From a checkpoint of a small mixture-of-experts model trained on Wikipedia: a variant of Muon for the experts.
Below are experts of layer 2 (counted from 0) of a mixture-of-experts language model. Rows are named router (the router's row for the expert), down (a neuron's output weights, with its number) and show model dimensions 96-127. Each number is 128 + 24 x the weight over its row's rms, rounded and kept within 0 to 255.
After each expert's rows: a language model's description of what the expert responds to. This comes from a sample of Wikipedia text that the model never trained on.

# expert 51
router [103 108 114 157 150 144 131 149 157 176 132 153 141 111 129 148 160 133 109  85 107 170 138 135  92 106 144 146 149 139 123 129]
down0 [ 95 110  96 186 181 130 111  95 142 121 100 132 121 166 153 104 146 130 120 130 142 100 119 100 168 103 133  89 161 147 153 127]
down1 [108 125 119 119 147 160 123 149 114 142 127 127 147 139 121 121 146  84 153 157 158 134  74 108 154  90 127 160 132 145 128  82]
down2 [153  78 137 100 101 142 132  93 135 135 115 146 141 103 100 105 124 145 128 113 118 128 122 126 155 185  93 131 105 152 132 149]
down3 [104 105 103 116 139 105 124 101 140 154 138 102 150 140 104 131 147 146 125 130 159 112 130 152 142 170  72 106 138 122 140  81]
down4 [100 165 126 137 134 175 123 106 142 144 132  87 115 163 140 143 116  93  95 146 102 159 161 114 138 112 118 125 136 160  95 130]
What it handles: Final pieces ending in a space in personal and place names, often Asian, Arabic or African, such as Chowd-ary, Ah-med, Qant-as.

# expert 33
router [117 136 108 140 148  88 126 126 156 158 110 143 157 154 149 165 132 110 127 104  86  99 147  82 114 164 113 157  94 140  94 160]
down0 [125 121 127 129 132 158 135 161  96 143 115 131  87 142 139 127 134 150 125 140 157 134 192 112  82  90 157 161 152 176 133 144]
down1 [147 159  59 100 146 131 123 161 160  61  85 140 164 101 164 163 100 140 169 112 142  98 162 126 167 126 115 138 121 158  83 143]
down2 [141 121 135 138 109 134 111 125 149  66 108 135 168  95 119 143 128 151 152 161 159 137 149 162 116  94 129 143 116 139 110 113]
down3 [102  93 127 115 119  88 116 124 130 143 140 133 148  91  99 142 138 165 125 135 108 147 125 121 117 154 133  89 127 127  84 117]
down4 [116 182  94 116 158  89 142 100 135 135 104 142 121 133 128 157 149 145  80 118 105 108 142 108 147 121 123 117 165 123 161 130]
What it handles: First tokens of table cells and infobox fields, such as Genus, Episode, Spouse, and digits, plus braces and brackets inside LaTeX fractions.

# expert 49
router [136 101  97 131  87 145 136 139 129 143 118 136 148 117 113 101 150 122 128  93 131 107  75  93 140 113  81 142  93 111 119 142]
down0 [ 57 135 119 110 104 131 129 157 141 119 128 138 131 152 151 156 135 136 126 147 115 133 162 105 167 174 167 124 126 152 160 122]
down1 [ 69 165 146 156 146 147 142 140 110 144 124 103 126 170 178 114 126 141  98 126 141 151 165 119 137 116  88  73 154 122 176 117]
down2 [166 135 140  96 125 135 102 125  94 110 140 114  97  99 110 124 143 138 140 106 105 103 113  87 116 131 125  99  96 136 113 134]
down3 [163 104 100  87  92 133 120 137 121 144 117 109 133 108 124  97  84 152 120  95 139 189 121 113 113 119 119 119 101 138 105 146]
down4 [ 96 159 110 100 123 104  95 141 127 159 133 102 116 163 126 131 133  99 136 185 141 109 150 136  99 128 170 182 120 140 141 117]
What it handles: Word endings forming person or role nouns such as voc-alist, j-ockey, Act-ress, actor, footballer, coach, often in biographies.

# expert 31
router [121 131  99 129 155  85 130 124 161 138 113 135 156 160 161 171 129 137 125 145  92 113 147  79 122 177 114 157  89 109  90 153]
down0 [128 131  97 152 124 121  65 143 168 169 149 138  83 104 144 104 123  86 100 108 100 137 162 151 144 134 142 116 143 152 105 134]
down1 [134  99 125  97 150 179  93 127  82 184 119 120 121 136 128 119 170 119 127 112 118 112 146 142 167 113 130 118 120 148 116  76]
down2 [173 108 127 137 135 135 157 154 123 150 100 136 122 155 136 127 146  93 128 131 151 116 101 106 180 148  85  95 138 182 107 144]
down3 [104 115 146 136 126 157 121 135 157 153 103 188 126 156 107 160  96 124 117 117  98 118 100 125 162 139 112 106 157 131 150 132]
down4 [156  66 145 123 131 109 140 174 113 161 107 182 164 105 154 119 149 112 108 134 145 113 168 139 135  82 143 116 104 140  76 132]
What it handles: The brace after \end in LaTeX math, plus first pieces of names starting table rows or list entries, such as Northern League, Rol(and).

# expert 24
router [109 156  85 127 119 127 107  97 112 144  94 157 104 102 122 133 124 103 155 197  90  88 125 104 144 121 211 128 107 110 126 138]
down9 [126 163 134 153 185 166 154  81 148 149 130 127  75 107 125 155 119 175 138 111 159 130 143 127  89 104 139 131 116 152 118 112]
down10 [ 96  87 134 122 152 140 159 119 133 121 103 130 147 156 121 142 139 156 154 135 151 129 124  53 126 137 113 135 147 112 102  89]
down11 [142 115 119 143 137 137 143  81 141 135 119 141 112 117 119 122 127 140 143 138 154 103 126 141 140 114 122 142 123 101 141 149]
down12 [115 122 109 107 144 189  92 133 120 127 141 189 136 120 141 113  92 163 131 149 131 145 168  93 125 130 167  97  94 100 148  96]
down13 [122 108 174 145 106 148 127 123 145 126 109 150 101 150 113 162 146 160 185 126 116 139  95 146 136 128 158 149  81 115  96 161]
What it handles: Consonant-cluster pieces inside longer Latinate English words, followed by suffixes like -ation or -ical, as in consec-r-ation, in-cl-ined, fr-ag-ments, instr-um-ents.

# expert 38
router [ 96 149 133 128 136 122  84  84 157 157 171 121 117 109 133 169 147 138 116 118 108 120 135 121 116 136 138  85 139 110 119 148]
down0 [122 145 156 102 145 113 153 172 149 149 131 133 110 138 134 173  81 106 136 161 146 128  94  85 110 147 129 136 151 170 153  95]
down1 [165 158 128 116 143 169 154 118 142 160 138 122 114 119 141 146  97 165  89 121 118 127 112 141 177 140 144 153  74 108 136 147]
down2 [137 149 144 111 141 103 119  92 103 141 113 149 118 111 117 154 137 147 107 144 101 126 164  98 108 130  62 130 130 147 121 179]
down3 [115 131 118  87 132 129 108 134 137 121  92 125 122 137 123 123  86  95  74 111 113 141 148 146  94 174 117 111 135 106 116  99]
down4 [157 124 164 137 121 144 150 119 172 123 112 165 104 122 107 108 166 116 104 135 113 130 135 122 126 155 123 110 123 135 104 142]
What it handles: Word piece right after a single capital letter beginning a surname or place name, such as B-ent, A-uck-land, T-ip-sarević.

# expert 59
router [110 110 107 149 149 102 132 115 158 148 103 140 183 133 137 129 132 132 129 118  98 110 167  75  97 201  99 131  97 115  88 132]
down0 [137 147 122 133 104 111 111 152  77 140 102 104 105 105 159 126 173 148 108  98 146  89  97 145 128 133 132 157 160 137 149 117]
down1 [136 124  69 150 129 142 117 137 122 148 103 147  87 135 153 152 148 116 129  85 138 127 129 110 102  94 123 145 149 103 192 132]
down2 [125 143 134 131 145 116 160  83 137 148 141 167 140 143 130 119 166 138 117 135 147 187  97 109 118 166 136 124 104 103 171 110]
down3 [125 110 135 108 133 130 158 115 138 112 166 151 155 110 141 142 123 137 126 159  59 142 137  79  97 157 178 148 135 155 135 137]
down4 [177 156 118 109 144 137 118 135 121  70 132  87 154 124 175 120 127 118 119  92 112 123 169 137 116 106 136 123 111 124 170 107]
What it handles: Numbers and words opening table cells or lines, plus LaTeX backslashes in math markup, such as \cos, Athletes, 10,889.

# expert 63
router [164  91 112 161 172  96 119 106 161 162 107 171 163 148 143 146 140 129 126 115 115 145 145  91  79 143 115 123 108 111  95 101]
down0 [112 123 167 142 151 157 123 153 157 144 142 101 163  95  94 116 144 138 123 149 137 128 117 136 139 117 126 152 125 110 124 105]
down1 [131 111 144 147 111 168 125  92 105 121 123 146 113  96 138 138 149 171 132 109  77 106 146 137 151 157 105 106 143 150 126 121]
down2 [174 114 164  83 118 137 131 116 110 122  91  84 136 142 120 119 154 159 104 109 139 122  82 102 118 110  95 158 125 136 142 154]
down3 [136 101 169 143 126  93 113 128 105 106 118 137 153 113 116 106  82 134 184 138 139 171  98 126 125  88 178 136 116 175 112 134]
down4 [143 117 147 157 118 104 143 157 153 202  95 108 131 127 108 108 128 150  96 139 163 105 119 102 151 125 138  99 184 111 101 140]
What it handles: Everyday content nouns and stems after a space, such as people, field, version, series, million, often before s, ing, ed or a comma.

# expert 50
router [134 122 100 118 130 130 140 121 135 140  93 150 192 147 169 126 147 168 133 127 136  97 151  92 117 134  96 142  85 117  85 107]
down0 [118 141 131 109  66 126  80 150 119 114 131 109 122 155 135 122 137  99 187 126 125  71 146 140 107 142 119 100 144 146 126 115]
down1 [116  91 166 130 119 143 121 156 113 121 153 121  93 136  78 138 110  91 191 131 131 163 127 139 125 108 112 140 107 121 147 133]
down2 [ 93 152  69 148 119 153 137 124 171 153 137 133 182  95 118 107 117 110 130 161 138 104 128  83 115 142 115 144 130 103 110 133]
down3 [118 181 143 179 162 120 124  87 158  78 168 117 153 143 109 158 132  99 125 140 129 135 173 153 118 128 161  69 111 124 176 136]
down4 [153 169 122 124  95 168 137 146 144  89 123 123 112 170 147 125 145 155 143 136 153 141 139  86 133  90  96 162 135 130 140 121]
What it handles: First token of a table cell after a pipe or separator, such as dashes, blanks, US state or country names, For, ESPN.

# expert 41
router [100 107 125 153 153 157 159 105  97 152 132 104 157  90 157 140 147 158  85 101  95 109 153 153 127 137 183 101 164 157 125 144]
down0 [ 99 120 141 117 141 100 122 106 106 139 145 119 114 142  59 127 146 172 143 139 113  97 115 124  99 128 171 134 118 145  73 137]
down1 [148 143 155 184 141 118 160 158 137 120 123 135 152  94 145  70 109 146 113 156 102 128 144 118 106 126 159  55 105  84 106 137]
down2 [103 115 129 159 150 107 140 158 153 134 120 114 118 108 123 151 120 123 123 120 152 113  88 145 137 175 160 148  97 150 157  99]
down3 [129 166 111 135 130 112 179 103 147 167 114 119 174 105 139 137 169 129 121 132 115 129  96 113 104 156 130  89 150 107 119 130]
down4 [157 146 158 119 105  96 132 106 115 132 122 140 160 125 134 121 155 172 132 157 121 112 117 150 117 133 166 115 170 145 184 129]
What it handles: Digit chunks inside numbers, above all geographic coordinates in degrees, minutes and seconds, also temperatures, ISBNs and years.

# expert 55
router [151 124 121 155 155 149 114  79 118 135 105 126 150 120 173 149 116 122 160 130 131 104 104  87 174 130 168 107 142 142 100 155]
down0 [109 147 154 105 173 137 113 133 107  82 149 133 109 117 176 140 176 132 109 163 112 144 111 125 145 144 136 120 153 137 135 140]
down1 [178 129  92  73 155 146 117 120  96 128 141 158 149  71 122 132 180 126 100 109 117 141 167 114 107 111  98 137 123  92 149 159]
down2 [ 82 124 124 133 152  90 159 119 119 137 130 115 166 117 109 121 143 123 113 101 102 129 174 161 105 163 151 147 150 125 117 127]
down3 [151 102 110 164 130 138 104 132 117  88 112 129 151  96 147 107 123 130  88 106 147 141 152  95 121 120 191 113 170 141 130 127]
down4 [ 88 128 111 152 114 105 125 134 148 125 110 171 121 130 133 112 113 136  83 132 132 110 102 170 134 139 136 153  94  74 117 114]
What it handles: Early lowercase pieces inside common words, often after hyphens or articles, such as -th(ighed), -th(ick), g(od)dess, the y(ard).

# expert 23
router [143 101  98 134 146 139 128 159 130 149 108 125 183 110 160 129 152 136 130  82  95 123 162 103 127 118 109 118 117 126 101 126]
down0 [136 134  76 140 113 141 103 150 130 175 124 144 175 149 143 128 129 154 149 162 160 153 135 136 124 101  96 116  89 142 159 131]
down1 [123  93  97 148 158 148  78 139 121  72 111 173 135 123 146 126 144 151 110 139 144 134  83 127 141 166  81  94 118 149  90 157]
down2 [107 106 169 131 142 123 131 204 167 134 138 140  95 143 159 158 123 100 109 149 135 143 175  91 118 171 138 125 121 136  98  92]
down3 [ 84  67 112  86 109 159 101  96 121 145 137 165 116 180 118 111 141 125 122 172 114 116 118 111 158 170 113 144 128 116 146 109]
down4 [167  78 128 132 162 104 125 133 128 109 117 143 121 166 113 165 131 119  80 135 117  85 129 144 108 158 101 152 137  98 137 104]
What it handles: Hyphens joining parts of compound words and modifiers, such as pedestrian-only, follow-up, so-called, with occasional slashes in and/or.

# expert 11
router [152  97 106 127 155 128 113 123 157 151  98 149 176 123 160 131 136 147 107 127 153 114 129 129 117 145 103 100 115  91 104 101]
down0 [113 106 114 149 147 105 153 166 175 104 149 112 115 163 114 142  98 117 112 183  97 127 107 142 125  80 166 121 100 159 131 110]
down1 [175 124  73 137  92 108 101 116 120 157 108 108 153 104 103 149 122 127 111  94 100 143 148 157 141 137  91 150 114 145  98 153]
down2 [145 157  92 157 128 126 109 113 126  98 113 126 126 164 121  88 127 133 113  82  77 131 127 100 117 104  73 134 125 101 130 117]
down3 [110 136 125 176 120 114 134 123 142 113 139 156 121 112 164 143 127 126 134 140 104  84 139 156 148  85 206 134 151  96 137 141]
down4 [ 92 152 155 103 140 157 174 147 141 123 103 131 134 143 146 137 157  71 139 162 131 117 107 122 147 114  89 150 171 125 140 163]
What it handles: First word pieces of capitalized proper names, especially sports teams, places and surnames, such as Pan(thers), Se(ahawks), Cong(ress).

# expert 52
router [142 107 128 108 127 140 127 146 141 143  97 134 182 112 172 152 160 128 115 108  84 145 160  98 122 181 106 139  87 143  89 113]
down0 [104 141 115  96 103 128 124 108 165 134 137 151 123 172 163  98 145  99 157 147 167 163 137 139 181 143 130 140 146 152  82 124]
down1 [123  91 147 147 154 139  75 177 154 152 123 125  91 122 152 173 121 124 174 129 152 109  95 131  71 105 176 102 114 113 132 133]
down2 [140  98 121 124 149 115  88 154 110 131 108 141 150 162 106  95 149 145 143 131 128 112 158 103 149 144 135  80 110 126  96 144]
down3 [161 105 129  92 153 151 146 156 128 118 140 119 129 148 123 119 151  94 130  95 126 106 136 106  81 104 127 162 157 114 136 111]
down4 [164 122  74 131  85 128 116 101 116 113 149 140 125 134 143 129  68 103 110 129 100 174 139 158 160 145 128 117  99 184 121 110]
What it handles: Slash between paired words or values such as and/or, inclusions/exclusions, percentages, and IPA slashes; also hyphens, #, CD, TV.

# expert 8
router [128 131  95 138 149 135 123 144 135 160 121 148 163 117 179 132 131 144 151  95 106 114 132  91 153 158 110 151 111 131  94 155]
down0 [ 93 131 101 141 146 162  87 114 141 106 116 138 126 101 117 147 102 119 117 162 103 141 160  99 115 142  94 113 116 167 109 135]
down1 [143 153 121  88 138  89 129 116 135 128 148 111 114 148 141 146 135 116  83 133 103 152 155 118 157 133 121 152 195 133 107 134]
down2 [148 123 153  56 113 126 152 117 134 130  85 149 111 153  98 152 128 127 154 160 150 134 127 176 129 131 126 114 105  80 114 138]
down3 [131 131 115 191 128 135  93 129  97 119 160  91 123 126 102 117 128 147 112 138 110 119 112 155 160 137 125 171 142 119 135 111]
down4 [ 99 130 147 132 134 144 110 121 126 138 103 116 130  98 126 125 105 106 136 121 130 122 105 134 173 118 134 119 163 151 145  60]
What it handles: Whole-number tokens and trailing decimal digits in sports and results table cells, plus header words such as Bronze, Pts, Apps.

# expert 2
router [132 120 122 151 167  99 126 141 146 144 111 144 192 137 142 137 148 144 136 106  99 123 151  74  90 136 117 118 102  94 106 139]
down0 [156 127 166 115 118 146 169 104 135 181 135 142  97 163  99 114 117 120 119 184 117 125 170 135 142 144 117 169 117  69 105 123]
down1 [115 116  95 109 120 125 113 118 101 190 104 102 155 138 115 107 131 105 109 126 144 123 149 139 188 105 124 132 113 112 120  95]
down2 [105 154 112 147 155 139 123 137 137 170 154 151 109 119 121 104 113 137 161 168 122 133 154 102 127  98 122 151 116 107 122 110]
down3 [120 116 180 134 121 130 184 118 119 119  87 127 136 172 136  91 112 103  91 119 121 137 127 135 106 122 146 156  95 119 136 138]
down4 [166 168 148 124 137  83 148 131 129 148 128 114 126 155 107 151 167  97 158 146 151  64  92 165 115  94 111 108 131 138 122 106]
What it handles: Head nouns and pieces inside proper names of companies, colleges, awards and leagues, often in lists, such as Company, College, Command.

# expert 20
router [132 109  98 128 160 110 131 137 134 146 117 157 164 127 164 111 143 125 151 132 107 127 145  82  89 140 111 136 117  89  98 103]
down0 [174  86 117 144 148 113 108 116 154 115 116 148 121  49 130 144 130 117  97 147 144 149 133  96  85 118 142 100 157 100  87 160]
down1 [127  98 108 162 144 105 113 127 136 125 116 126 179 156 165 146 143 131 142 117 122 143 140 161 165 130 100 127 133 162  68 131]
down2 [111 108 130 125 131 183 102 139 143 120 128  97 114  92 140 123 129 172 140 117 103 125 101 137 145  90 160 129 161 173 140 160]
down3 [ 71  79 165 118 144 123  99 176 125 130 132 134 129 126 110  82 137 130 153 121 114 144 106 123 140 104 114 141 132  95 120 140]
down4 [110 161 108 139 105 155 119 121 145 118 127 178  96 129 140 124 116 133 139 118  87 141 135 141 128 144  97 106 134 109 123 115]
What it handles: Words and pieces inside proper names of acts, districts, committees, states and arenas, such as Act, District, Tennessee, Committee.

# expert 15
router [ 89 161 106 158 119 123  92  89 167 156 151 144 146  96  94 156 150 141  99 112 130 123 133 103  90 137 142  92 112 138  87 155]
down0 [135  85 124 142 124  90 144 141 132 127 128 133 143 124 110 125 106 140 130 165 151 114 101 155 114 126 147 131 153 150 161 161]
down1 [171 152 147 166  85 115  91 120 146 140 131 135 162 108  96  99 109 132  95 130 136 131 143 110 121 103  99 147 102  93 119 153]
down2 [121 113 104 178 119 129 123 131 119 122 120 101 149 162 158 100 113 103 114  95 157 125 120 131  86  87 100  86 118 137 126 135]
down3 [139 135 161 150 112  93 117  97 152 122 109 143  84  94 146 122  76 146 110 170 176 107 160 158 132 120 155 168 118 137 122 119]
down4 [142 108 117 148 141 155 148 138 161 141 126 141 106 130 134 127  97 153 134 191 164 155 113  88 152 125  99 169 133 132 121 133]
What it handles: Second pieces of proper names and rare words right after a first capital letter, such as Br-ab-ham, C-ock-burn, M-ap-le, C-et-aceans.

# expert 13
router [156  99 108 161 149  84 112 147 149 177 103 118 177 102 151  93 155 159 137 131 132 141 147  97 156 100  94 139 105 116 107 119]
down0 [157 139 131 177  94 119 173 121 135 106 101 147 128 115 143 133 117 108 139 116 137 141 115 137 101 138 111 167 125 142 158 134]
down1 [138 139 126 170 120  80 156 163 146 132 104 160 183 116 102 113 150  95 116 124 133 116 108 112 126 132 132 160 149  65 150 140]
down2 [ 94 114 161 122 117 133 124 186 131 149 114 142 117 112 121 106 110  78 111 143 140 125  86 103  84 147 114 121 115 108 143 176]
down3 [162 131 127 158 183 117 137 137 154 105 107 126 113 129 133  97 122 122 102 144 118  84 147 124  71 127 170 132 118 191 127 104]
down4 [ 76 102 131 174 154 152 135 160 132 117 136 164 152 112 182 152 137 147 141 133 149 127 137  84 109 115 182 121 157 125 112 137]
What it handles: Particles and short words in non-English names and titles, such as de, la, van, der, e, y, von, often inside tables and lists.

# expert 16
router [120 134 103 156 144 108 129 104 167 133 107 155  75 134 113 146 127 140 111 120  96 123 137 164  81 151 133 127 162 139 138 163]
down0 [ 92 147 125 120 110  72 144 143 116 127 134 123 132 118 119 150 111 100 123 144 105 122 133 144  94 165  91 130 142 151 147  82]
down1 [104 121 128 143 106 128 183 126 164 158 131 120 120 115 146 168 101 107 168 121 127 151 153 125 110 136 146 160 149 128 124  94]
down2 [126  92 132 133 137 124 132 117 135 128 132 152 148 129 104 112 137 140 127 140 126 127 160 159 103 133 168  90 183 119 162 156]
down3 [113 148 111  57 115 122 139 128 129 139 146 149 142 132 139 144 118 139 122 127 123 133 144 123 172 130  97 130 118  60 154 156]
down4 [137 142 131  94 124 121 105 114 162 145 123 145  99  94 103 122 136  96 133 104 112 161 146 103 118 135 151 147 167 155 164 170]
What it handles: Middle pieces of longer words, mostly proper names and place names, such as Staf-ford, Bri-enn-e, New-found-land, tri-ath-lon.

# expert 62
router [128 120 134 103 117  87 115  74 195 156 140 108 114 147 127 142 118 139 125  75 112 147 140  91  92 121 150 131 133 116  93 167]
down0 [131 136 129 105 135  90 158 162 130  99 135 117 160 114 142 144  96 137 117  91 114 129 148  93 127 131 114 133 156  89  93 126]
down1 [157 120 145 121 179 109  95 160 128 162 145 136  98 108 124 173 133  91 174 189 155 133 112 151 108  92 104 156 172 149 115 140]
down2 [148 161 115 145 125 138 124 130 110 122 157 113 111  97 141 145 187 158  93 127 112 113 147 136  97  68 173 104 114  97 109 120]
down3 [152  87 120 124 154 129 138 148 145 136 131 162 151 159 136  93 167 116 126 102 115 119 145  99  95 138 108 165 137 138 129 142]
down4 [108  80 150 119 109 102 131 176 109 139 117 161  93 165  91 105  95 122 125 108 103 141 154  80 115 122 172 120 121 111 136 120]
What it handles: Word piece after an initial capital in names and ordinary words, such as Y-ards, H-ades, W-ed-nesday, D-ash-board.

# expert 43
router [161 110 115 143 132 102 122 123 133 145 106 146 177 156 179 136 149 124 146 115  87 110 136  71 125 166 117 152 113  93  78 138]
down0 [121 162 114 128 121 130  97  72 146 173 101 148 143  98 142 123 121 160 125  81 113 162 131 127 151 142 119 147 126 127 110 139]
down1 [142  97 108 159 107 106 145 152 115 152 116 156  68 127 109 155 120 139 111 160 113 141  65 130 100 127 115 116 154 103 101 120]
down2 [110 153 143 172 123 146 121 126 192 116 105 189 132 139 143 115 133 109 138 107 110  94 179 141 106 107 107 115 183 159 144 125]
down3 [105 105 148 113 113 133 115  93 156 113 130  97 152  85 131  98 103 117 127 142 168 157 134 122 133 173 132 167 116  91 119 148]
down4 [140 125 144 152 154 144 133 119 157 141 131 128  96  95 120 124 165  99 113 116 177  79 139 139 118 115 116 144 135 168 110 120]
What it handles: First lowercase letter or piece of an ordinary word mid-sentence, such as w(ant), w(astewaters), k(ept), st(ore); also gold, silver, bronze.

# expert 6
router [112  90 101 156 148 149 154 148 117 125 108 110 139 105 128 140 137 122 117 163 145 151  87 109 108 112  85 165 148  83  98 108]
down0 [108  99 118 114 114 100 135 103 111 142 136 136 124 111 132 182 127 116  92 132 101 152 131 118 101 104  85 190 159 151  79 137]
down1 [106 128  94 167 107 106 123 161 102 146 102 108 147 133 133 175 158 152 148  97 107 147 159  94 149  92 143 101 155 147 144 103]
down2 [120 153 147 113 113 150 123  99 107  95 129 124 121  85 143 111 151 126 172 143  93 134  74 142 135 135 135 139 163 103  79 138]
down3 [147  69 146 161 127 164 162 136 105 137 113 121 137 163  78 141 118 124 149 108 118  91  96 153 146 140 115 133 142 102 128 116]
down4 [114 121 140 159 127 151 157 164 134  87 124 143 177 148 113 146 140 108 116 110 114  97 118 136 138 132 152 105 150 108 114 109]
What it handles: Pipe separators starting a new cell in wiki tables, usually after a name or place, plus markdown separator rows and infobox words like Binomial.

# expert 7
router [115 129 105 132 158 113 130  97 144 118 118 106 172 160 153 161 116 147 131 157 100 131 171  87 100 132 124 134 116 100  87 157]
down0 [157 137 123 118  92 136 194 125 133  83 158 153 122 142 146 134 163 145  93 141 120 153 146 144 111 147  94 116 137 112 152 151]
down1 [140 113 128 102 106 132 122 140 150 126 153 109  91 169  92 135 119 114 149 166 195 114 120 106 126 109 160 122 100 113  88 134]
down2 [152 137 118 128 130 117 188 163 124  86 124 167 156 138 141  88 147  88 156 139 105 104 138 149 139 144 124 177 105 140 178 170]
down3 [152 188 140 133 129 130 127  76 146 115 121 155 132 205 148 148 136 128 173 154 178 172 178 111 138 135 112 138 105 183 100  95]
down4 [105  90 105 117 142 157 141 166 118 138 105 145 133 120 146 135 181 112 145 148 154 120 107 115 108 155  91 132 131 152 160 131]
What it handles: First capital piece of a word at a line or field start, in taxonomy lists, infobox fields and headings, such as Ad(ephaga), Vill(age), Sec(ularism).

# expert 9
router [139 126 113 146 152 102 109 131 152 154 100 146 164 127 168 107 163 121 141 134 103 103 150  77  94 162 111 144 117  99  93 134]
down0 [170 108 142 129 152 113 137 174 122 131 134 128 166  99 130 146 139 145 165 166 165 149  68 111  92 136 154 169 142 135 150  78]
down1 [128 120 130 132  81 139 129 125 105 143  94 151 138 127 112 153  83 114 123 121 154 150 163 113 124 174 139  97 135 121 101 108]
down2 [137 157 103 130 136 133 156 136 118  92 142  95 125 118 153  80 158 103 123 141  94 101 150 152 137 147  88 151 143 167 127 119]
down3 [ 87  84  99 161 129  78 101 150 141 110  95 135 167 123 141 130 109 108 123 118 120 106 139 124 177 102 153 134 152 129 115 149]
down4 [106  74 128 160 152 168  59 172 138 116 121  96 110 165 171 162 145 103 181 156 125 136 125 131 115 110  99 144 114 113 127 138]
What it handles: Opening pieces such as Dec, Re, Pro, Doc, rul, mostly in lists and tables, as in Art Deco, Declaration, Doctoral; also numbers in lists.

# expert 56
router [ 80 125 102 111 140 178 160 135  93 140 116 130 153  99 164 152 131 109 107  89  95 100 150 133 153 148 177 122 141 148 111 147]
down0 [109 165 137 121 115 129 114  72 144 132 122 114 121 172 122 123 104 161 134 130 125 133  88 146 157 132 123 150  83  89 158  78]
down1 [111 151 116 132  86 120 120 101 157 151 123 173 101 130  90 152 177 138 142 137 143 130 141 150 100 116 122 101 166 101 164 133]
down2 [182 172 129 116 124 167 103 104  89 135 130 109 136 145  94 132 142 173 117 134 116 131 130 162 121  91 115 167 158 159 138 100]
down3 [ 87 124 161 101 113  95 102  85 113 113 105  90 149  89 152 114 142 132 105 137 149 112 150  69 134 146 148  94 125 158 115  95]
down4 [113 127 101 133 121 120 152 102 126 124 114 117 147 163 136 124 120  89 145 129 111 109 141 106 105 128 137 143 147  94 114 120]
What it handles: Digit groups forming numbers in measurements, coordinates, times, money and verse references, often before a period or dash, like 62.50, 53:22.

# expert 27
router [123 143  89 106 144 134 111  74 164 169  96 163 124 149 119 144 154 145  84 144  88 118  97 113 106  99 139 145 144 144 109 143]
down0 [194 108 145 111  90 129 105 140 126 135  96 129 105 146 140 147 118 113 118 135 150 117 109 101 114 176 149 104 157 138 157 163]
down1 [122 113 126 122 103 158 104 106 140 154 115 122  94 136 147 120  80 171 106  99  84 139 170  80 150 118 171 137 134  88 172 100]
down2 [100  94 133 148 116 142 136  80 146 139 134 114 177 171 148 129 136 130 132 132 144 139 157 121 141 150  92 122 109 120 132 137]
down3 [158 118 112 205 146 140 111 117 127 106 117 154 117 157 136 120 120 118  95 143 155 148 102 105 112 124 151 159 143 114 121 148]
down4 [122 122 120 143 118 148 129  86 128 176 123 127 123 131 130 160 140 113 160  98 147 117  96 143 109 137 124 115 167  95 108  92]
What it handles: Stems cut before an ending like es, ed, ing, such as ress, them, vot, charg, bodi, hous, as in congress, heiresses, embodies.

# expert 48
router [151 130 134 155 154  92 133 146 143 159 111 146 181 122 151 125 166 167 119 128  98 120 140  87 128 136 126 123 117 108  91 139]
down0 [160 127 134 111 130 119 145 133 133  83 153 181  96 113 139 148 147 102 112  82  96 128 124 107 125 143 163  95 156 108  98 152]
down1 [104 166 164 168 115  86 141 141 131 127 153  88 101 115 107 125 149 121 122 138 109 129 131  91  92 166 155 127 152 130 142 129]
down2 [159 169 144 131  96 112 105  83 111 182 107 111 150 134 163 123 100 125  68 160 156 133 131 148 166 121 113 155  86 123  97 132]
down3 [155 134 152 145 149 120 109 117 123 143 109 135  92 152  66 104 114 143 135  86 162  86 131  93 117 166 116 140 140 142 140 103]
down4 [150 149 117 152 130 132 153 112 188 116 137 130 116  79 138 121  74 128 121 144 102 132 121  87 135 111 141  97 152  82 125 137]
What it handles: Capital letters or first name pieces right after a hyphen, ampersand or "and" in names, as in Jean-Baptiste, Emilia-Romagna, Al-Nahda, Treich-Laplène.

# expert 14
router [132 106 117 168 121 164 148 143 124 140 134 108 144  89 149 118 143 112 141 149 154 156  87 116 114 129  88 166 131  99  85 125]
down0 [135 161 123  88 153 154 129 112 155 128 148 132  69 100 118 167  96 114 126 141 123 164 123 115 107 105 134 159 137 127 145 125]
down1 [115 143 125 142 111 110 128  95 104 117 109 161  93 157 135  92 123 103 110 122 117 144 133 118 113 137 134 139 107  96 110 128]
down2 [108 162 119 103 116 130 104  75  98 131 141  92  87  86 143 126 157 113 100 122  83 144 127 101 114 127 130  98 142 134 127 123]
down3 [146 104 110 123 117 167 142  87 118  86 121 133  95  92  67 111 138 138 130 152 130 102 174 183 137 112 136  61 141 117 110 127]
down4 [143 179 142 101  67 145 133  90 130 145 142 123  90 117 135 146 119 116 135 108 129 117 129 125 181 115 177 143 102 126 126 124]
What it handles: Pipe separators between table cells, mostly in header rows after labels like Team, Title or Pos., plus semicolon separators.

# expert 36
router [154  93 125 151 145 149 105 141 132 166 106 127 180 150 190 126 158 126 128 136 112 123 146 110 108 149 105 150  94  97 134 139]
down9 [145  82  96 126 145 159 150 133 140 117  90 120 111 164 114 117 131 143 113 122 132  91 132 148 132 118 118 137 134 187 147 121]
down10 [112 129 152 127  58 144 165 129 134 117 125 130  80 121 143  94 123 101 124  99 116 136 146 115 155 172  98  84  83 133  97 116]
down11 [197 164 100 131 147 113 129 151 105 127 110 119 189 141 154 135 116 138 154  98 101 109 119 144 133 148 128 139 133 123 139 139]
down12 [103 152 138 153 107 116 156 159 148 113 129 113  63  93 105  94 106 124 104 169 162 119 147 133 126 134  74 116 140 144 151  93]
down13 [162 115 136 130 133 122 146  99 112 153 156  71 135 135 137 157 116 138 119 108  75 104 159 111 162 154 142 140 161  87 135 137]
What it handles: En dashes, hyphens and em dashes joining date ranges, list entries or names and roles, as in 1950 – 1958 and Silver medal – second place.

# expert 26
router [ 86 149  97 143 156 114 137  94 113 146 105 128  90  80 133  95 130 129 134 151 125 141 143 124 134 126 161 108  93 163 129 133]
down9 [133  96 124 117 131 116 157 152 115 114 136 140 133  85 121 108 124 122 126 123 134 180 132 132 158 107 116 124 148 129 111 129]
down10 [139 138 104 128 145 101 153 170 132 151 149 120 117 138 141 130 136 130  85 127 105  90  97 164 113 117  97 113 110  89 120 147]
down11 [133 161 115 137  99 138 121 168 141 128 114  94 132 127 156  93 105 144 145 104 154  83 123 144 121 157 147 129 178 135 160 117]
down12 [112 133  98 132 139  84 127  94 133  94 150 135 169 129 131 108 163  95 120 168  90 166 143 134  96  88 115 162 115 130 111 157]
down13 [106 152 133 146  98 127 124 108  85 141 152  71 162 115 123 140 197 139 115 151 144 110 123 148 107 141 147 132 140 156 142 143]
What it handles: Short mid-word syllables in common and technical English words, such as en-em-y, ne-ur-on, fr-am-ework, expl-ic-itly.